config.yaml
n_layer: 14
n_experts: 16
experts_per_token: 2
d_shared_expert: 0
balance_loss: 0.000709
balance_bias: true
vocab_size: 8192
norm: "layernorm"
norm_eps: 1e-06
optimizer: "soap_variant"
beta2: 0.98
seq_len: 256
steps: 8024
Below are experts of layer 11 (counted from 0) of a mixture-of-experts language model. Rows are named up (a neuron's input weights, with its number), down (a neuron's output weights, with its number) and show model dimensions 0-255. Each number is 500 + 25 x the weight over its row's rms, rounded and kept within 0 to 999. Numbers have three digits each.
Before each expert's rows: "gets" lists some tokens that make up at least twice as much of what it gets as of all text; "raises" lists some tokens whose logits its average output raises strongly, later layers aside. This comes from a sample of Wikipedia text that the model never trained on. Tokens count by the router's weight.

# expert 10
gets: ")", " 1", "1", "0", "2", " 2"
raises: "–", ",", ".", " (", "/"
up0:494494490518487499491431539481507486542487476504501491478496524514534484535466514568490466520492503481472516526470508462521498511488541518533456503476506491505500506480477506508481530450528498496542506511522508487454494515459512472519533470491465506513486522507489472468521491497500475475529496466476480526483496514534505562492523538483496516512544463432505509466512504491520539500489479463477498504484543515501481477512496482478498508500529494525528508485492496504487496523532514510472468466514548468503518537513532495509504544477503541531474531509492495482507529465530516516530448525523502488495499478531532530460506486466486482479443495537500526538511499492527495501500492549525573508497542475516472501482487521465513479546495450472452530493506475542463504468453483
down0:516501491470538481487507501485541496509464478540474463479530508494508461461456501460486521516475493509489515540560498504494488495500469524463503493509553463495504464479511527468506461525508498451489508503470523496452497534492447522492523529478502516515528486507486532513517530524518550492501501527495501548509476518505525504504506492529493464459476496510488530508557459541529487516484502465499508545505470470528501486483527479548497489513526482473517489497499496476528489538471536465539482493480491480519528507528532452484524519499540451510488466467519500531514494543550507469483487519478500467501459490496460441473465471473491499539503508528502458502540504523481463509526527481512503518497510496479469450457539525520507498500464509545512541501493533501497467505526516
up1:482503484505474528512516510456504508498481492511458489555499485534490504505511501439477505496463526531494522482479502469456570476471497523509535541523491476454508473490507473472493515476493502515549416484528478540476507450533480496536470474517545532525480504473528507494493500515504545494528522498463518477471510513497472507467532517444503471540470484511486484496473502539475511477450498474479522495521496493497528500530485532540489472515469515479474516501485503525458467515506546498526557465486519493515521478497517522492502512510486457498533549554532492504476492480474521523538487489502500511519513491491539492544501488533523520539469497518503494494451551470521475511498492492469529461505568514483495513473529496490510492479490509502447506487510504481516474493503516
down1:492552501490432501461472520501483480484438513522501538483511524463501519490513501494477518466488508504469478486533515453473479506573472494486474510464506505503522475480513483500503494495447554553495522505514519469518529501518524515447521492503491497493498534483552519508497507523458477502528501458506453452504469516458503446536541517488514536514505478524482485512537542480522470542468486500511484493515506471482504492473475486489464537463523524498483510463476472501462504492511535503491515532512479498547510506494474467491510493485476526482481477521472484485533481520471547469456479505532481485522500495503536503449537527478507529441459501517487486500501455490505536499513536486467517507521518512524514475459567489509502509515452493517509506517496494501496505498470480
up2:489508520491544513511476453492490522520505479489476454481504551498491509480518478451492521514516527508514515536467468483516477518526485509521460524529515482493488502513522532494521497503535517490540492473506508496498494512488499501445536512486508466491474506498516520452506455514474505502495506520492461480516554507498523498516500530518466529471485537497469498464503508521492497515522498525501496531493501548508512465495499497565511531486505522479511473459505417476493464516500499480483534467472502534523485522501513489474539511519505479487494516452508540516488462488500494508524528498528486549469468530461499552535511551520508473558466481510513487487506498557509530492511530435512480495448491485473525474501516542523418509476551525519513479467468493506495502498526460
down2:530467506520457504500462491516480494499552471475502468537468504515525509478494520483462472491508503487506472453466539517550469502516467530519497551517477496485471469495535489463519488476519505489522546501475482500526538513487477491475475490479508496465546475493489518447434506464486493539504523539548479527529487449502477517471528490493524516480445469506486495471483513499519514538463493497484460485504479466489499485515455500459474498517466520520500520478489521488543489507539519452506467520549521536495534509486484503491472449481498517492565510478527509502473501484533469456464500504449495491498485494508516472522515530503496506495471514507454495475445521512505502435528505506495496453464522505517465525522483523507473465499474509486464514483484474492513504505486510
up3:479488497488498480514458485500525464502498517495516509477522496480491522540530501464503466549486452480478490481470525540465467494515509527514509492482470535483486483467493522489504503481502506516487510489486503519501441539481520467474482479507547509461516464500532479455509472547472485492492506537511517479499502528508461486497502489500423461504507495537496459480503526527517495503505484521495518450514499460508534533478482562520497480508483495534597450534497533493501512506459467496507501490460485518516477451529490519515494489525468488515510495528501481496490510508478463440522495528489496530499471468504493493473497496497480519493503514476493451504495526486496509492431495543431502549530501476495454530467532499517514502469495510492491450516531517497466491513512548
down3:482498532501478517541493533479508509499502510485547466442526462491471475531478522493481504508508508494529488503514504498491482520558489532501491517433512569436493463494547521496483456475489515496530511519482575508536521474504466462491500497475498558519456520480527484475478477520516524559515484542443499466490496528498496512497472486509512484487473489472492517454464463491527505458506522512536507498503477510528524529505521524516484524517523500468496485519536523500467526521480494523519467467506540486509510488491526512537464502494506511482517518477482497512475492476504517479477463485490491472502554425506451481505515525482484503495562512493503486510542508485530479471460496488469495493516450490505475520493507515518484482533467474482477495516524506498489478527516451
up4:525542509538484524550467512490460470461471493513457495565496529518485491490525496481510548501486489484482519544495540523462502533466502495530486507463551498507506517473460538509493507515485491506482477501503522552485500504473503474507530461510496557495456512480468502465513526505485470489494500517461478496485475495474512540468495494445494521503501520474477519489487492511482509510514464482514521472536530487472504493479433523468500479480480482497483470515533493454477496525481486493479508536488470489485501501489500508481478475477490466527516515497534459470440503491503503454528510529448467496530515452469487456538465522480458494535568490510474493519545505509524517478453493462514501481512521465491498456476510473491497509497472472458477496477518485484537498518460490
down4:543456493509514471464516465493475487490491529476472478486472490513479486510456484530471525556508522485498462502481499530505476492481520514447536494535499496492487489464500496520494471532496518475467498497538506477494509519570520529502495486484519472520485483494541507486512516494512491526504478500483454523506506506503535505497524485430476482499509461495467466503438550529443482518481487503481478474501524501474485546493502472505520492502487518490508501528450519517526535507509493511482514483500537491497512501547486540469489523476505472491517476519514480479535533495507540486489495503464524475512488467444435487488504520468507488454520445488433563544520482494500516520508534498480521518472429523534498506490498500490497513511490523500511526447431495498512526506476486
up5:525476512460533512535479516506467524499523532476511490510483467499498528480524505497483509516490501464488536515485415516433489453473491484564504487542498529552517527539488504503511507479472513502508509478483552495490457517482469468494482495525488491490475444491479538485523457496515545500517516518469507506495534495513469491480513552536495453527492513505528512492541488500504477481512495496443483433538504535482511481522484529481515502486488490511482524487493483516538480546550481458505519455441502494543519507498471490512477492469529495486509488452509500531519502501554572471521492511512531522495505498487520451479492513510473523466488510518471517512544483484496528513472488523510490513464491523507547479497530504532478495490510502512523537507500502492509529525487466
down5:525522513466555483508496528532536494537509489516488501537512478514498506509524529522509489541520515500505514497534488498525519540497518512497516452479489501488437499463512527527543542501472470467480489466486502468490561487469531489468562512494534494473495507483496511489457484524478515545482510491506475492508471539522435460533487519564513505507517531439483526473504470518492472524504516477495526490466499445497508514490513479497480508505524504439507531510469540528510468485482510494477438524520504478503525450529529512485529502530513502506493511513498483477458486554487518515492522537504496460491533471505501453503502495497454532509474490484485495531497488494495546504513474524496528531477463467531515501489480490527519544499483478475478538451548473507513475485496502
up6:500496529482476536522533491502445486498491490519514483529492527500465466447491471504487488482471496519510482506497528530529513502501521481521494502471536528482522493462507495495515495504481539480550485496508476516543523505433493490515555522489520498482459553523514549487490506547488456526525512548512501523487494530528497501510530476447514475507494513515523503478450505523466528507509482488441502562477481509532510522480520508484529533496496507509493469513538514510521478490516501521484509492551484480513481517451520577514468516530457503524522494494498513508475511507525513452553497490510479568498498497496468520504537502496507462486510485501483504504459527496530483480482535468518510511495467495474471484505468532506467484522530483496475511486410520500501455500548521
down6:508495506547457508519497551481502506517495497500523501513516478508470529503485532494530555517519497539489514521507526543513494434520510519515520486513534498544448531540496466499525480485476483477477475507474489493507492501487535504480526496518478530487497509520499491487511503524443461514509519506532524493463489488483518539507535462484527475498510503500479467547512462522457515497506484507499511502482477453528499518501449447481495484485551526507523544459512488499471485499475493539485519530458479524456561459475494488518531469442502480555495481510487498487516505531532517511485504540483510532474515481473461507492525471474531453469486542500472511475500455543497499522508475546480473520470524458484504502490488496458519540486499494551478463498537531491490515490480485
up7:509473471548502499517508475534495520468455462503495527503479504530482480450470516522481470542520520521471509491530465493484543519504489510483479500524484433550525491504523470486521503514515472512503519495485465496526482434545506465526471515510524449499476491520519545481464485481496458538557521498483494517542482486517476489499488498511501492461506478482485533496517486471509481507522509497517481525461524534474480478491489489482488488513489480524496546524528526509520514488459486513554497522519570490474507471503508478507545486486512465512530511518562494485505510476480517531494512485513482521503496469460483494492477541453525526453440524454504558494448495493461485506469541466492516491519507500485504481482511526519505537483461521519513487517481506483509538477541522
down7:545514494510483486517496457496467506484547499539461497482476491517524500520504526545502483521507531474486520484493444510539518508489515509538475493544509481499538497487508469505516507577510539529482501512508468466497483474490451524511515491432489516442526511437493511479480551494434488479494504463497501481523490508503442506470470494535458519493486487496482485495508498470522453528551540520518483505498523483533535514451503510483535507505532438534537499494471544529532546488523484497502466530520511541478503476483517517491450523504457490492533484529522481509513503518547512476499471496463496492472507469480495477556476498523495473512501532476521527500493514478456499512482480486465515522497509468487513501521502500499500515519465504490513484476526508541486506532484501
up8:476512492478548455506511493531517474481547537492545512524489480471503468502506507510490464479478507458488512520506502517510481467490552433535501523491480507463482481496556501495520490454511508518493531488476538533533511497512497475482511506527525463452550507534495513500502486498500473487491519532468516521490529502511481465483508484450468477541515519513507497529523546523485511491516483526454499528511459492481481581497503511498477514529418517486553488502481489472511462532505521488515492498486489513461529484505503528492508509491499530483456474478526488539546485521526477502492487465533504511511468464490534444528466527539491520485494472508481538495506475520474453537477478513514486479477491513470472509458472502470462483516524495485517514452488514506548522499510524
down8:480487545517544547488465519476509477473514550493505491523517493469485508539473512537464516505525497499532505492485535495461476488501548511479503493494518521459479488462524534512506531493484494454543498485502508502519474495523554490499498470533512554524455503506534525456482496535537527441494493489480525518500513471487475527477476562471509506519504511517519440477471508476519513484517522499523531543514474487501489505529494493485468488489475491439509515526454477500515524490497494540464471514481494499451486488534515497508503521532502505494453503503481518509519486503513481536522489509501507484489461552468522461505527515477495494543510451526443550454488473537459474545510467488474493509475513492485484504482484481487498465543529481506510544514499504476534518455482478
up9:474466482486473429531484496493501521513487510495458515517494502513516506559525504495516521459464531483514486493484520513538542531525501470501519501493441516473513457476498510464467525496469463445516493487487504525493454485509508506523526511502520498520494515485506511481488478535492520476500519506487457463519530416465498478489484488490508440518533511486524504520461517503491516447498478496484459480544519499530505490519521525518517494477491481503466485464524480476459509482488492469472490532460522500486495509478490526459521470463496484477483545541500529489442516492548463540487501542495485514473508509471509510467492486556451484473520447499465539486508508507506507500522523536480470534494524487486457478534502480504446497518483503518488474509487506510506531498481449
down9:517490508474485523483489503514528491506492517512465480496481529466503524503499513512502499465501529473479504490509536463458500488462518432529486529503464456492494532515492471509455497470489499508521522530506466534510521500482522534487481451525536492511504538485468501533510489504483524473501499501516506528526528526474503523505507496521497546469474530540481548506472515507511486514515524493521438469471474492451513505487536517460517480500457504515523445489490468462520509506525489497531494482507494530469507503482428488486492563482513488468494460493507494500456522507527436495448520510523504523493485472472488510468491520499475463482527500474513496504492483513474544447510465492519498532553511512505465465519465503486512541466477569490496505526530455534503454474475472
up10:515557505494488484497521502516530516498506490523521548508492491471478485487516478511506541485494507522534515515452487478490504469496525511544474543529444503499527496488520500476505500487497501514501498478474489488496480478515538493485512504477529508543476497520480487521524507502513540514538481510468459496538507469502474484527520492495479472485515518521478543497476507480487495478490505446481541509518512549499448471475511512546435461528525501456535492546510487538447491497445510470501484472450500495476525535460500487519517503480462466481473481506487466501504519501466454492509467549517489552495445487470455513539514516528489515487528468499487469458543526458482524536514485497521480491475489479561507480486487511453466504489529501535483526534486498448484532502507500
down10:538504543507529489517525480493482492487492490490486542511524456477496535503481496474509492506493520514512543521515534488478483510512475521507460519490498477519474490505445502523480533525509472513485521454522556528531483442518478487499502480503511518480472533483498530473552511466483499509490514502486490532505466464549530492485480478495507463519479497523516518537528494515513500474492514500484521516497486456496503481519490498466503461501494507497469515478499494536470519487491566501507445435487472440474516518496448486486522503501519519494466499512499524462442505464529446445499507519499505499520492480509488507517524499517484434500487489497516513478498448482504541479442522517519508490486471455508481496513516510452528542545537501475473514544504517504498521431504443
up11:512474494540500509464459545484495483521469475502486513541479471487544529483499497477510461487472497521495540510470549474531496485518512449506478453492464545509520487521508510525520502503507496503508550529531507483533505493478467502486533514472510467500487493503474542469489474530486504505465490534515449516465565499531516510492501552506508502475482491548509480500509589529478501531512488496525457513515485495463476526548520474514511505498504446506544476479516511446480506498480494495507493507539480494530478527482504541486557534478471566488514494489564496517480501455507460465478510520520504517500508509466500454518460477506523493509533481466506515493522451517507499468488521528505517482526500534518515533494486494490491504526494524479490494503508525540543503489478526
down11:450515508453481494558523486545501509493490508529569488518502528502487530505541503500496449493524457493511527472568518503492518497476483462474482515507480532463526560509509494484479483491466478515477527493524465491483512533493472527460468481483501488500524546531517472537479525489532499515543505497511524453503534517502509506506511526512501460469517484494483510514496486504525516465508508491539504491498480500514506483476515503506513468472509480488507486500519453525470518534496465459493542546460506499432465513482525520535515472505515510522510497528524492513482498496482500502500468516477500445507525477547424473528492494505508497539513528470507498523545466511515526471523499497483492480528528500525496518472483476569507468482487492533520531536503452520536496532497455
up12:504505492490496505528501471498495525487564491482494470529488530495519540501456523459506483469556491451514450508497474548476501492525508459505469519483463498475477525480500519514499474495502580483511474537541531509455535509481437475537512526494469536481551480448472485463493513485479560493513473509513496510511489501510500506468498476476500451460463531475500473472504496496473490488520457477503496500553476502530509496495461492511494541489503505465476497440506478455525487481503463491538495517496485480461501506507514476506492518477471515519507527496484503500487562455515474494479496482473503537498507508471546476523528514508497460487503560480471466489484497522506477521499519474509516490559506496511493488487482547509499481501498479483526526482456519511479496471530530
down12:515455494488495515502526529555472495514451494472474472516499487468513494508503485505528514539534505497474477500484530511495477517524521478515481517506507504521519411502475471500487526508529536508513519487550514471488450510520502457469489489476510478558486463510544508530476481486530529521461491522490469463447511516505491506503510513518524516541485488535530509486491490498527506527511521515486532517495524517491572489502444479563497517444476506518516469512508514474543500526476497481514487527507499494507465512514518511488503490526525475503506475444521526490497507520469483456511476495482522501478504499509511523538523477463547465529498531509475483495471500546485450486538502515561449506549540496480481460482436486509525504481527474475476496465500508504492512505527503